From a checkpoint of a small mixture-of-experts model trained on Wikipedia.
Experts: 256 experts in each of 8 layers, 32 SwiGLU neurons an expert, a sigmoid router.
Training: a variant of SOAP for the experts, 769M tokens, 16188 steps.
Below are experts of layer 3 (counted from 0) of a mixture-of-experts language model. Rows are named router (the router's row for the expert) and show model dimensions 0-191. Each number is 128 + 24 x the weight over its row's rms, rounded and kept within 0 to 255. Numbers have three digits each.
After each expert's rows: a language model's description of what the expert responds to. This comes from a sample of Wikipedia text that the model never trained on.

# expert 62
router:146156125120111124143103120129163097124131132158120153119147162110091135117114144172103119091120126174176115098165120126116113104116087156116093163140107110145139140109119113132114118154085107075098135114145172171095098122125126110116139144143100099108193101093154141132139146145135115141107159123106082147124105171086133122132131124091107127120085167102107124090141145123154152121136100179161155126124123133161116148112140104152118140132145105112100118120174135108115116089102139161117155122138128097109140156150084143128126118181144100094147155060108130112123105170123151096
Word pieces right after prefixes like dis, in, un, re (disinformation, indefinitely, disallowing), plus raw byte pieces of Japanese, Chinese and Thai script.

# expert 15
router:168111075063128122140131113172139134108168135142111141152149122134120123113142130108117102134129163124113125138127125078107133156129130110129115135122121111122112109072117147167107110201105097135075128089112110157108140139141107116140085152203124088108118111092130077105125141154154124108082154150118135102104124124099150102143132090099096162119146121151156137119118106108138187151102115145141142134164164127150122126142134134138140113121161121141145109070128124141146130128148146091113138128121098108120112140114131172104149164130088103113175100164134148140106141104091148098
Final pieces of personal surnames and first names, mostly Spanish, Italian and Portuguese, such as -o, -ado, -ini, -eno, often in sports tables.

# expert 26
router:164134098116131101128140147147143118123141118120123143113141138104086142126119150143111150117116102149183125146127139086103152170179096142123115115156107114134141141115092153091123144143116124166142126135122160123110212112112105091097068179134162129107154121107152116124129120121167090143074172129137100085131108113101126148136134117152133127131080117148159170140145163098082097105142082093139137112107145150110148158127169118113142131150160117097111114143132130128095131113130129147119155063168094124117137152130133127113134095140129119101163160098178119106135106097118135124
Time and sports-count nouns after numbers or "the", such as years, season, weeks, games, round, in sports and career narratives; also "in".

# expert 46
router:099131106117137125157157139141147143112152121129119144157157115154071153151152138153106125165117143172152132138159109112128132142090134123148139150159136115147136148121147143123159124182114086115084150064128118149125132168128130129125085133192118122118107123068134064150096101120140098099121142171157077100144138131118125093118113101089135138109106141132126178120077144120136136161094100100138122117134118142160113143129106112140153117146143096136151101120118159100097162127106103162117134102127145096118128140105184110158122105142084119106182086115143113113113135155114136104
Final pieces of English surnames and place names, such as -ley, -ford, -ton, -son, -wood, -shire, Greeley, Ipswich.

# expert 5
router:159122112135133140159127124140147136107151135153159134109118123148110091112121135101106160135126128112135133156146142091115095132113140118120124151127116119114154088145114137159160123166081125064125133101123134131083140132116106148099128168177148114123156103073112116164094173163136135124100135158150101112092118103094154132146133121089090184147140146135098157109093143135103187182087123149134154132134161149157109186135130151139128132136157141163143084113150132131105105094159150143089156121124138107127118150119142179113132170147092137145138124153135152071125118170111147126
Mid-word and final pieces of Italian, Spanish or Latin-looking names and words, such as Primit-ivo, José, memor-and-um, afor-ement-ioned.

# expert 55
router:114143132132131128161147156158172160123138171175137179108145106144080125156114130099099124120128147131139156137144139118114146142125144165131127135148118118146098076101101166131110105153107148145089153088167171136128139126102125121094124130133146151109165151112138151139140133131149101123132163102142098096143118139088145127099114139109116131112058148132115172122092163118127172132132088094151143107126134109124112104176152103136179104076122120148124138098127123112109150122133091127117153121132155108109108129151135143113094097129175154120145167090178100143167134143132104060
Word pieces inside sports and game terms, such as Le|ft, right, win, medalist, DF, in team rosters and results.

# expert 32
router:117157136130142134155162117155180152104139147170103144118142097118085163151125133119112150130114139133174151110162132112123135151100125136082112155150117121122096105130145087115125088160092141089116124107142151145096135122127148095107106143171138147113149146068128132171136149127147108135111164155145127129117098115114113152128129122053121158143117140111116184107072166142127155143093073086143152125143159143156096117128129117120138135098174127122134097105173125125142164117149156139115119089127146101114133143128126162070140156171130140124167123126147108093104152149147103102
Middle and ending pieces of ordinary English words split into tokens, such as -rest in rearrested, -right in frightening, -ness, -ment, -ition.

# expert 45
router:141120119122125138155147111145201130149149134157123148115168150131073138117154119105147084162120124101149106149136111131111113139069074136156117136132125113153128096143120127108131151171093132112110124085116167094100099151135081139086107124160142078118135140096156099091101112139151097107110158147131147109128130115091160111136104147130125119121091131168098142141112148174106168181087118130153153111113145101126112142151129073153130112132161090112134114145158137105144119112141110169109140130119091125116146147153161141103093109132120116082121094123105127105127083148145137162
Word-final suffix pieces, mostly plural or name-final -s forms, such as s, es, ers, ins, os, in clients, Arhipovs, televisions.

# expert 53
router:112136131144117114156115125161154134135140153135066158103141150146120147103082115098074118153122114172162160126145124080124140123161143114134096110147146110132140119111088129121135111164079123150124124143129167140108132120117110098116067150178134141103183081090157105153122153087155105128164136106158123103146105126090157128115121118120145100119119164140136164095110106097141090137124118092155104099116137128096090138142164114153198093141101124104090138123102106118125133104106105119095161116138118098114160101132144141135108094144133134134125151105160102145121121163168142111
Cell entries in sports results tables after a pipe, such as Win, Loss, MF, FW, DF, stadium names.

# expert 41
router:174066122091107165107106121125147125142148112119119158112153127097110100155142121163157163095127168148144153158128142110108141126119122121120126107160129145126112107117119106162165134116132127113102118098139132130138161127096123109121090102139111098120121087141133125103127152088123080123159140154118083109112097127101102115119110122115104104100158150154105123144104163147165113151177097123146102077133091157137139122188134151135097133118176179118109103120125102128169126137143107160113125110140093121121118137104143154103157160140102119128173097104155107093154076199120132143
The word the, and also their, its, his or these, mostly right after a preposition like of, in, to.

# expert 21
router:154155061113175134117141107136132103119143139130122156124145127116124138174108168110089140157119122126108097112153124102113151138132144152111148107147111078132143127130146136123141096182100126123121129118152105113126144165101119140134094121133114179113161154108161106132127114098171113100137152069118113097125110132112145133190098134132140108126146108137148138137116139114162115102121139113142164087115159132135129172158166138118151125145134100129143133096135155140125136147156081186109115061138129072121107094149087165086097106086106112091130111156150101121170149106124141108
Common nouns for people or organizations after an article or modifier, such as team, club, player, school, company, band, citizen.

# expert 36
router:148142095102147110105157112135164146134149119118124150107127111157116134145132135119102119111089126155117153114146113093111142143103158170119145123154106100136140110139109134120110087211091093125136132148140106134113186103106119113142068101155162128102185119114171079135142125114190142135131146123130096098122113123093176126156114129129148098121157120141131136055129131103139113120126136118133150076093153118124107129149140103115143120144122125137118132086152090156113154145142064137091170115146108123114121110147092129106124056128136140091144108145128104126122145130123097119
Nouns for people's roles, mainly in sports and politics, such as coach after head, player, president, champion, director, politician.

# expert 12
router:098100129091113163079095096134125115150172161128149149110116070089079122109128152127101126128142102157104110128086119106116076105139139101136073148159160113176103138140155143148142122164142079122131143155123135164130118175120111106120103113138149149112141102096109127101143119156156149100149145145146108117147126115157140093142136131106138172170113100149123149129113114104141134125092134144146140130156127140156125160139122118157172129141152085145123130125123120132142160111126135169107108104139097095107117106108128140178151126140074140117175097133177138129128147091175131074
Pieces of French and other European proper names, such as Jean-Paul, Jean-Baptiste, Saint-, Périgueux, and FRA country codes in results lists.

# expert 51
router:183090134120123107117115134132146122142156193155116134082122085097109104096131114112107095134141080172110173149115124093114118119135123143102136084122139130181145121098117120152135093131143125149097160165119130138137136163131115144143131122132136135110165093128168071072147144127136132129150142103169123136131132098085145138140133146156132124126135096130107121097137131159095156174144103103166142118143080121113148152136192116159185128095133114103088139068109136119164133121140105130119139124140102105109095123154149119110133101120124145120166156120128164120134091122137150085
Starting pieces and umlaut or diacritic letters of German, Scandinavian and Central European names, such as ö, ä, ø, von, Wolfsburg, Müller.

# expert 2
router:145138136158124092140138098134167090140121156124137154091104105163130139126106131169125126124088151113108123138124143112104099152131154149141133143166146129151098122105147130151104091139115069100117111129166131152115124102119121089100136192151144104122150093092183136100079184097165146080136132120157116149119111128114143138138063160130137103144132113100102130109126121160163171154160079161163115138143081175107113137118117087148140076123136112117091121132134099097122118123154109122126139129113145151121104138146098128133113128131094093125158113140163150124110131117095096109
Dashes and table pipes that open a new line or cell in lists, infoboxes and tables, e.g. "- Succeeded by", "| Narasimha"; also = headings, See.

# expert 57
router:148118144136097154121138110175153110132136140148123137060093120128126090162143103124067132120148126136167093132151135121097159149099092122153158114147089135144131147138158106111112076111096114109096129129159116099097119155145128118086147116152151166115145157102121110131095132141154103104135156073144132141144120110117144120108104120134130129091122118182110129115147107126179140128109108105142150114133170152117075131124122167143132094148145087136149065119129148122099136074111073112133112098143078109117096117143160134149174129161116132111120127076140122147161123124119128150
Sentence-ending periods and decimal points, including closing ). and .", plus decimal dots in coordinates like 53.1092.

# expert 50
router:128137101142135142176141112170171113167140118165090160112105120141084146127109126099126108132107132121146117122152129125118118121118104158156116161116089115142108103151108096105132113142073074064115147079155160185085131130118111145097133123150156118116145152072130138150142127146128132151116156138139116147125108128132136162116131143087111115119117151121096133116090137159156145130105084170142198133154146120157094156127126090172156120103133107107117111144157136111138124105106137141096153097132120094118146141152137164095110124184130135111146142095087098091103118159130132141
Early stems of Latinate words after prefixes like un, re, dis, counter, such as ins in counterinsurgency, pers in dispersal, res, conc, adv.

# expert 13
router:170059143114106134095116121148139120126130149135131145127134153124120122135161141142122155115142160134143167135128116113110139113146106113112138122172119127128146109135137118170126096144153137125114133101199162135150155127107163080103121139137116088127145116118130113112142159132123095143169153146130071075111106113142104102141110145126114105140146103179101131125098141152194133148183069082150112069135079146126138119178115158133102127138132162099112114137146104111134150114102098130109138110135118117120078130100153169130172137122103128116153092121119102096127092160119150154
The, its, their, his after prepositions like of, in, at, before geographic or event nouns, such as "off the coast", "at the museum".

# expert 49
router:139134136164143130103120113127164134106198158155147157103108131086070097104097181128113131149084139153137129147096153096110122129131115136129103136136125131139089147141086137110097117144097143139117164097120143097097097130089094148139126150119149117111139127140133057142126159138169143100147154146101114110096087132132143122142084137118083137118148081111122163144082113098135166106137105134141108123132152160131113131130157110126126159106147127168138094108195156101145126105111110124153106096154076137113120154131132127108088123143128164126150131155111168094158114130149149135
Last digit of a year after its prefix, like 201|9, 188|9, in prose and tables, plus commas following years and time words.

# expert 27
router:163117139110111115090129072169130110130154140115098157091106108078119094088099107096104143170119120141099137127125115091084128179110129139094109158133151094133096121106116140110119125129120084146077155123120123151139164143073125125124083109105138116109127109092160112152115159121149057108145134103155120079151125140084124131155129126139125144170125136115124118115110150109119120139139047152167144144122127154110131124145165132136152078131124142147082122114105109132131159138137099129131135148139129127113110139174144126088110129134157140087167133127156137085157118104129152110
Digits, dashes and table pipes in football results and stats tables, such as match scores 1-1, years like 2015, U17, Cup, Serie.

# expert 38
router:157131088130172092126116110154162118144134159170138151099107103102053131152118122118128134149126079176132123099115151119118152126093142123149124102138134115141127130128131081201142117105116141092113133122148141169088155173142148114073117125156140126112130138113135135115154133122141143147119149100095132152133117149159107142119093141112090105122096118143119172149110136107130113146134058112151187114139137129116155158142163109160114130107121077101117145141165096105154120101159140115089132099134120109116115097112135151090098107147120152102153119088155153110128080149134118115
Word-initial pieces like en (enzyme, energies), up, back, out after is or to, plus LaTeX backslash tokens in formulas, e.g. \sum.

# expert 7
router:146095150165094097090116133184175089119138185141155162125141157144131156126142154126120142143100138137135135180113102130108118137151119096088101133136104120152138142128119118167100074157113119126125144080181144167131152124080136111135121106142141115116150125110129123106113169145136139171176120131107095115083103110117113086117115161124132138149131151134113134090103133158140162109147075099159127122131094163121146104187105126131119103116113155104133112129143105120139140113116096116129115084134113132115083176147137148116181097126115096142112101137157116112083100142128145150
Sentence-opening The, This, Its, His, often right after a period, as in "The album was released", plus chronology separators.

# expert 0
router:136120094129140132153132128149162122142137146162116147146109120158110105087123117094120126111110146103150152110164165076106095133100131142089114140160094100123129065141138120107138111128081107071104123086141126172094134135115124136106121135170145124120164121044142130151147137117133126140109150157103110124105111140126129141123125127097093136156128177139096136109136125146126132143093096167133192120123143141168124137130107155148186138118170133120126122112143122107118135132131155142093148113133127114117138137147147140119089151164086135126177153122102125050114104182122160142
Inner fragments of Latinate words, often before -ion, -ive, -ed endings, as in crit-er-ion, expl-os-ion, re-im-ported, disp-at-ched.

# expert 63
router:172109090097112126124136087139150144135146193167128144121160179115129116102090114137106087111122118170132149134128108104128119135113091114100153110082139115169148139104133088155097090114131122109106153132121150130116144184141095132117103132142131142113123126131168079108134162113138102108116144096144143128095129154091148161139123131132119123162102119120133164138175159177111136190086117114170115110149106138123164124136134158158134123109138093088128082077117102105136161111147089135123154113135109137114111120139165129069147121122122135125154119137166163109123161151120114096
Inner pieces of Slavic, Turkish and Eastern European surnames with diacritics, such as š, ić, č, ov, as in Timofeev, Zimonjić.

# expert 11
router:149082149132130127168120135149129077135127126124122156148117102147117159083084128196086134127138149113145118146126098131122167154144159128135113078178125118159155097090174162158115109105117111120122124128161137114114112119131117103077134189143135091120136104097156128096121141112166126103141152133152103109151123129107141152150083129121101113154144085152096168117126166105147136150140102135143121133163095131108079124124137132159143096151120119131094088124126124147139124126173107134114122101133139137123126121155114147147108138164119115068183136145168112113150133130077087114
Hyphens opening bulleted list lines after a line break, plus en dashes in season spans and the 100.00 in election tables.

# expert 23
router:123120098063144126157138108143144129108183142144129135154145135137122140120147136131124118116107144161155111155136107096126139151084145112125126098169108145181153135114115121192145143156136107086084142077124144140112139187119116108136093141190148106111110124092115092103147117152168156106121145156164092122139120143128119093115137116066135125119116142125155162113127151137109197130107097128125146146122146128159106151130119131153144106131147099128128093086109119120119106135131068126119138107122108129107137148106161122109116128103094131120139088128159135117070112156116170077
Family names and their final pieces after a first name, in track lists, tables and cast lists, such as Smith, Hancock, O'Donnell.

# expert 22
router:111102093109122164106114072149142132140151146147145140108118086115093114108123136101112115113142104115113087138077150102109093114107132122105072140133161096152072129138126136141124148175127102121120127138134126142109120153083100126081086115162169138112164087091116169120138135124144140126111146112137112108152106104142153078132135125080108181166111115146114140138116127111161160130103083172137163128166135116177145137171117123143149108144141115137136145133114113100154125092134133140081082123140103122115147084124129142155141145117085144119159104140154140129105129099144141075
Words and word pieces in French, Portuguese or Spanish names and phrases, such as de, la, Saint, -ité, -ão, Le Havre.

# expert 10
router:129106131110135156149097156130135112128136130138102151155139121137119126148107166145105156167109097137154114142124104139129144108127136144116165080109117107123126119069098152137102132148133120134138152117141175131127159124144135096103074182126124130112130114095142137100127107142129130134117158112123115092132116132136122133162053153130121132131107069133101167115099162108106113175101123091158125097115150149132113135134158145124153127132115112077122112126104178124112124110132092100101134095151121106118120131144090131122114170116122114082205157118168115063152139160156169070
Number words and quantifiers like two, several, many, various, often in census demographics ("two or more races") and stat tables.